config = dict(
    d_expert=240,
    d_shared_expert=0,
    normalize_top_k=True,
    vocab_size=32000,
    tie_word_embeddings=True,
    init='normal',
    learning_rate=0.0109,
    decay_shape='linear',
    final_lr_fraction=0.0,
    train_tokens=721300000,
)
Below are experts of layer 3 (counted from 0) of a mixture-of-experts language model. Rows are named router (the router's row for the expert), up (a neuron's input weights, with its number) and show model dimensions 192-383. Each number is 128 + 32 x the weight over its row's rms, rounded and kept within 0 to 255. Numbers have three digits each.
After each expert's rows: a language model's description of what the expert responds to; "gets" lists some tokens that make up at least twice as much of what it gets as of all text. This comes from a sample of Wikipedia text that the model never trained on. Tokens count by the router's weight.

# expert 7
router:092065087112154137161113147192087150125062157080123107178201115112115132098112146120163105106115211094152145127103082114133121100154147157170119121129099109141135103171108108184135134167117116162101155062128089168099106179119132061108168163095156162133120132148160138135119162137135110115179155088150187126108143104112157138114146113121168111133146084128160176052113093076116169085156119084157185123104168101106124096109130077121096135138155136145108140176107100100127137148161101129095101126149130092100166128212135120086078134064174102093181149172230182141188088080102163145
up0:180080158092154149192101108172141143164133079120069082104138148187152151172112122151149106109122158093167125116131138113093124136096108100146129152132186145119159173106087080201157166117155119155075133147143184116071050143144083171127104140150167092154137142121120094107166111123132071095152139110079106109109180131090126185161061106060086120128129164106101048054141111067091181100135126116148078108093165100157146092135174104154116104172114202102170104174143177094107154182163134077124138117152094114139162156155139092133129127171121089088098132084171154124134138117093111104
up1:124128148122093162165112072153177186147169143146169142126119110131126158206102140135116136085070143131176078100116111117120138058122106099082127120115093078147123099148119132135166085146090142047103125154144161100114113162115101110123123146134150134126149072177085174184132131124082135139169163080119115080148181117171037074140159173093133100095146059124163106149156091189131165173106106164142113127131162180168162105141156117149136155108130093113163110136111175085112183090101111155118127125091145139080128179124094123088125177073078093112114121107107063114130071172123170087
up2:129163104134119113137112191141135117159128127185195168133171129095124070103181149116227147116087063126078117135114105119111145163144081150163066133089129188124095103125147168113137108116098154114090092161078111158178178145118150097128164157144178130103138170091161098078110148057167148119101151134124101069163143156140150133073149128118120200086171198086072122181114059099160131121088190117155175087184128106191169135116140110168103109164135144144178118169096076068171113073088114124125172177105078106143095134085146120169085083137121100071174132122159157100103094158108098133
It responds to: Articles and compound heads. Articles after prepositions or verbs, such as "to a", "into the", plus the second part of hyphenated compounds like year, based, century, person.
gets: " the", " a", " an", " his", "year", "based"

# expert 27
router:070143113062129083218092159130095196122109141067153112147173140111178099143187118114130117158126130126097178124125130136134143149160167158151117086081093156131178112117055132145140123124128080118128114122154071134158140159142116112101143187146119133108154159156097128167134125061132155111148148165099108136144135164122119101117156121116151156157154110135149151113063112080066147053104166130197198159112149137094104095119124097135151198128182132151173104112149094115098141126183123084098128141141123115074166104155134138135156119152160148000121164132142140134159071142142134114
up0:131077143163099130146089130157137117101099140059238118188136089103121141195120085144149142160168126115080134152153105122171115091107194125122133137118135109134113111078063114132151152200042208130139180159146195142118138131147169100132074130174099129133182136078184130114146127149099096130138139139174131136130106118150155122123111157198124111143211116130141137117141064088097165096151185078167103092179067158109123130165112114131189186135102073113114108136126105113089139151118164140126161153103127120133131087140113153096141149113120137115124092166160093133136082140143115052
up1:155130134129147063140120095097147139109168098104138130079142176118122147161161137134106108122124099099134127137106145120112174121101105141138135108170095155133143168101101116188121173182080142148164159131085140114081126082095172121136149137142137163176121118106113137190106095135127109119131158089165145186175156163104117084135076078070152159143122123132089084124184155118186117202123176134124179196173117124106134117110145102117110125103117152159141082117162111155111115106192140095156097101166086134173185084109115054152141124141201152173134174143121163124157129142131099146
up2:158170140109101129139153156092159065112105068132143126130147157112112117097138150078061051114131125170141157163043125111169144136068149145161139111147104100098121159110164099159143111092135141079190106135118118129089137117235161107108106108116147112067135160156102102109155157118171157178158131120157156105118187080140128127140159042128105110096064198135125132104144193095165174161121164115110108152079115116135177085152154092160108107156138154139101153161069122058157143103177093087130163187188108111164100149157100099122134121173136135084106127087156108109170114152126117093
It responds to: Title and sentence openers. Opening quotation marks and capitalized articles The, A, An at the start of sentences, list items, or quoted episode and song titles.
gets: " \"", " The", " A", "The", "A", " '"

# expert 33
router:088153081100137149202083177168140133169125180109131108180144138114107098144125134115179157100147190134134140119128103101092164117186134170158120091079092120118122121089115141135132170165142138105112152113198098122088092150166113109081160146113142138123177115090149134150168199100165184066156114146100100129116151106145152153178208080092166126062145176127141145086126092119135190152146094155157106187115144146107155078125129171122103163167131156126190078130127127097146157080179120112109058163105097107089144135141149127121151153098114101104098106186095152114082125106078202146
up0:085098127173102112112135101181174140129137133174181176190115120113094142142089114148149113143115116110129126099124121101126105079102121128112100130103089113120126145134107141120187120132119137101126087016146155130146159178190074125172149122107172154089124117090105114153118131130124169055115141113137104176119159099088118062145223097124128147132124206116115183055142143085138132111127149093134153115169140118197128136080125126176147144178132137110143131130148133120087175135178113165111095143137153144116122147079159097057093203111169104131154241145096163139104095108132171105
up1:131079138104171116175118158165181127139099175129099210155072197125184122075107180126118115129116134200149126083184122125117101136111116132122169132167059105069096084163118115159116131095101118094130138111158119146133153172132114118055076143155125114133104067152139107110121093123059168133202136169148094075073110111141108132186147110140190212141105109145128139144100122180147138092137128109145128171136084138097140117174110156118115204144060125164151132166191164108165064108129140148107112105136081175105120140153137090121095136140155148170155081102061072167137112075155199131
up2:173129121021140124178114132109105081082143179097155126105106075165180103146144127068119148152124149191168150149112208151157140148154099140120143171119086183127080093044112126146125106133147040088127148130073108178091127058092111125084163135097094109097124118187108164162142123138141147134061178152103086182162130083130177117131133121108105137127103096099160141111122091124201126107151083137181140108157176158178102122153116157121148116118108175137145123115189161081146061121075145163120119094091166161123152135159151143122112135081122087153146074086118140111142141167123108108
It responds to: Fragments after brackets. Word pieces and short words right after an opening parenthesis, quote or hyphen, such as (pre-, (dis-, Aug(usti); also written, both.
gets: "ed", "us", " both", "s", "the", " written"

# expert 31
router:146136106060130075184136180195084159078061184060160122193162157137146116150153135164184152167123136129124150103101121146138164152145126132160115110100119167144145118184125103182184112119131097158177123149164129128071135142146095072147202179190115130186124158145085150091122120140154094154136128154103082103050115152150137172070122199114159129134163125127127191118121163117148143086137076127146132154115101115092093103143129122154086075124075122125215099167147161127102121155170129102109092135148097098112176100123157134150125108102137116144109168192130083128168134109081138132
up0:099109169139099123102114098144151126145147131111145105193132169057112118153107143175137135163131100104098135121131103121166131117207131157092181157111113101138098103189126098099144153103109144157097154105119123134114135160126156119100139109131110133149143150140107119099178151180186129084137152180096149157161161123114207107186129095089182103169193109135068128074153113116156155107142118102166114091172149115124142115105122113141130121065048077145222081129133091120184136127136153087169152130099110177197087146137137111138134093113180139098129132162117113120092119126117132099
up1:139145063071143067122143128149141156150107105090113096108102098085109102102158089086148154117166138123098144078126154130120119114126115095142128089171198167149177099150099143129133156145139136165100108130163150124148220070152167133169162147195169139150102134129146062117110148202141095126071125112122110115132141072150101070117154174174176125148124165129150187149095100156146130147152154150107088130143048203080140142142131099135129098106132123162106155085091141064096094084113124120111120184090162147185111142189183144173120082088121059104123103131154147154111138152155133141
up2:164071123137153096165099184117130103055087150138133131153129173125091115071081150142143158158111129113144163129161164134137238143123082114123153106133089136176169135171122105164161132089107099202111135108108139121093099117117080106195138153155135139174048126137067108125138115112136072166077131113123154160150106134136090200071117167062156162129094141111159156142081088104104061135084107182163150131133095135105109104090122077112098111095118148164126104169155099139164107111158133138130145151126173128051151058158155179063143099092083131138112137148141137103198144112109176099
It responds to: Short numbers and letters. Small numbers and single-letter word starts in tables, routes, years and math, such as "4 x 4", "c" in crow, "d" in dx, table-row line breaks.
gets: " 2", " 1", " c", " 4", " 3", " 6"

# expert 30
router:111130048116099098157055132151096146127134197052108117146179141159117093179156101127182182101140159066116092118111054104104126166139147121122144138132073120131107125145108153136131181187112085145124163057136097151166145126129121086137227095099142182137113118150186099110179156124202147150173120148126151075104118172132175105061114121150126112115109130129171153137146118096051215147097098156118124159103127126094148094116137125144124186163198150112123114100097188111108120161101103089056122126095118125120140090188147139111137142134142103076147132105151103107151128128072126092
up0:127118179086135064082100160209156152132139098106187113160127086071098086201136170117167101143124128164107123113154128108153119119109143174103160178091137133114175127104144092066126113151090135127086119165142118155125174166156155143163129097137076121174157176140121164129105159116084111081101161188098110133091178155134071092163128171145151119156075133167075161164148089123096137169119119152129213112147130112165117218151078186139127101096115090146136158187107109128128069127141120153103112129143079125102123126099143121136091124149131099119142118118140120128103054066135081111
up1:103096121144079150129126146099091098149073139140032188148106162161131086160093097112078080103080152188165116144136112118107126131171131159101168102139124048102098145126106105164112103122178180149114119146190077184117164130134167192122120097146117135122108152116210172158135222085128120090127132180136130042094095160099132104161109126102077144144093128098137173077144135141095192149155104141167224153096166093094153107112076128193173141149094160158181117135114133132161121168174133154125093147139124150171134131147101168066170075132106154106138179167178131136094115128159148098
up2:100143117148180113141110143114148118168165127152139093134114153107185133153149125128110127097111143115123087117117136094172126094098118139140122161121175157205085207130156156107141123065166080107134145105142121129108140130144086183133148189156114088152157092113131065169181169088159170117123136111063099098080092121185126212145081189125141151122101149133156119111126115131164167161124136146122153115125146114077134134132092160195139224152164147157156121111098123170147152183051093088130119101070095147149136125138101137158104184150182121070102130134115145210134090201110128122
It responds to: Mid-row table separators. Pipe separators and semicolons right after a number inside tables of election results, squad statistics, poll figures and match scores.
gets: " |", ";", " 13;", " 0;", "4;", "3;"

# expert 49
router:088036144155122126169132130125141173116070124093116130129153136074109083202136126185133194150146108160128166106142070092157167162134118197161114041114138102084139138141097162134105116189153148091144104141135147138147064115131126092094170137119131119161131115155122142127073134140169122092180119111079151109038154088136128121140123106170162143077151155127092116162125156099152140129139084137147102181123105136119089140171131110138153110164105193098107104158160212148131160122124115123093090118119089107139127110190129180125143123137129089103126111149114114115083181116182132146
up0:127186109139118069137083157162126108115149112144188126159114125118092120166132175175106078160191121134114122144107150084160188141136197127072143087089157165144114081072185131136075145137184073136185105140118109137088095204162141086151106142144162103161064174154166168114142103169136144100140088124101154092124155122105141136085144081084110138184188130123115120049150159185152158091110109114116099101022145135164169142098108162111120100084155095122134123149132100123116111093127112165181157158212156104137141135085139105109132118140157172126101101165136134085115104156093127179
up1:180179185121119112122130123132135082125093122060150144123139086154120134101141106109165133117138145141133108144119147110109141131170092125181094046193193116103165108117138091133133109171073158187101083163124102126158167185160131142118139170086111139086129126182080074065138123061138094152141126130135145102162188129145089128132177168173130137100121130064111128109198127124165162153122100131174110090118146137159142129071179091115127103125184132175108091126105143082126126133133065081086094059167114139089118106129124094172110153181102093098113188116127121096152109163104146130
up2:128110086123110105118100110147148215147061110138137131136041147161108141124172198172088143149175113051076165095139115125138125165130160146150106073135181165102112103137142167111157114144073157067131098184100174083077139055160138117119107160136071114150176150106162158132158171150143167096144123173136095136081144143184157169116105157139098142137123111105136134082130149144127142168116158100162090125158136165068128088100148151056097138104164187087155151123160138112077135081188152153161111115168116136126160106157125170114084108128097158136158055126124126111076067125131123140
It responds to: Non-Latin bytes and table pipes. Raw byte pieces of Chinese, Thai and Arabic script, plus pipes after numbers in table rows and Romanized fragments like Zheng.
gets: " |", " de", "á"

# expert 37
router:079083095092124166138085092133093192138111138160134140108156112148070060129134141187201162161087144119124088121106114064122137118150107138105158119093113118103173136185123147141186160189074173092089125092169111158149149086152115145133210177176164083138145155142122154106081158107196185103114166113100109110093159111175152097153113121096166143154145096128088119131123097080145167183056185164120124129053119138115137105117129097146130165165116185169123082157147146099104145090198103102055065093167145067109160118140126137065137158091099162082155109081132143099136169160123175124
up0:087132079112138104104112095117127094114126110107146175139147148117128098128111244112109095075091099156100157171166139051152133192111138083180132134168110107168068150061107173165158153137114132115102072158148133116083115125117175143115141135101126075101143164100145117166076124196150127081145160120144154107130143160165215138194088123097114116156099107090141111094180129132100098132080015117148169099114149128170138173146140092134096132108173123155169132155144154100127102068092112136095189170117116099113178157149187103143156094105218097192111086093113137169131111090082150165
up1:118061127117075138172110135166080105114121129081113108104114107175133187061100181117141129101105090110135073168093135077116129144164151144110121105130161136124107135081118119134080162129135147140081117112107162089170108159159082149131161108096090144140129171099116111127111113088109188146176160135145069149100163150107164092132108169087121137130149131167128146112121112108156141109093124146063085144116129135171116126098146113170149091145089124095115184146129119124120154123107096141161143140125106152146112192135127136072073138209130103118117091097187122125133081094103146154
up2:115118117147164160184130118120139125124145165105088117166097148081110139112121135126111090160120117097078122128082143151178169129117118119132076156127148120127111130200101123117119177162155167127130178166173123129123116147166143172116147120110156118138122134140150225091079155137144099134129149165156130115096107098155152148155167139128118194061158171115122106131160105014129152149125175183105181165097131120154172154075160150132116148168090144203128130123061072148099108174113105139168115141124189109131148111092127128114098156111072092090126055042101113157168102189181127159
It responds to: Word-final suffixes. Suffix pieces ending a word already begun, such as -ing, -ed, -ation, -ment, -ized, in estimating, synchronization, syndicated.
gets: "ing", "ed", "d", "ation", "es", "ent"

# expert 34
router:083019108090122088185088161085129139132115160117129143130141095103105100145157153120150123090138152115108115132108138141105129134192088170172106079139117120169147154114095118134119106156126077098148140117109072138126093155183147053121126175153118126129101122132083133160159157108158138076157196093109137098055099169114149106081172103083164117086176116129178169144152152048152164134119140091184122175089114139120085116120129124142066149120198141144115113179210143115107123122200138128095089184066186113132197094190129170097082109123129081148143134174148121200164116138103136111
up0:125149125086132068152165114202094134111123074079138083047133108090171199136138121177104194207142091170137064117124131109184139180156133093156161105123145148123124121120078146111118141100135168090195107080118107162105090144148169150187138149086139130109107118105118103133091089118106113159142199113110120112108167128148106179092166145173132118049122116122166131153067144107143160141178137174120114142123141144183172134115123159124141084128123077117165083141098117133167127136115150073105099170032129118139184147112097095134102146082112076142139171165096133196161155138157122135
up1:115148131108127117104121138132114150173123195121176044151110105103093126110240088117143123123134163137154109175040147159087129085097099117156128167084149134084124091078127131142108145143150076112107184190086115181075129147132149111115085152155111084134111156146177123182176139145115101113086158100111161100117159166122127130153045118092151139079118108102088174123071123170180114079141098151062110072082115152162112145179168077136113125119138073172120137157177109141147099110152081085174142128151141157145136132113152103076143120123122108127164122113146083187128152095082174114
up2:164082154112071128156103123122119134107101109158199119167170164146095174134138114145136157180141122125106111135167085116117222171139133097116024173130117139114098129123146118108117058077171174103123149121154144123116118158126116162091114137112121131115130103069152108098079094144170145111116127153105152110140110117124132149107125097157135083119111121098148140136142129120132076162135126145134117170143127140160064125112086154086077053132136077167140118119136162111136115104152104123059174144081071095118129086171152099117102123164159130120071152072079147128087151201154101126
It responds to: Determiners and noun modifiers. Sentence-initial The and determiners or adjectives before a noun, such as this, its, other, main, current, original.
gets: " The", "The", " its", " first", " this", " other"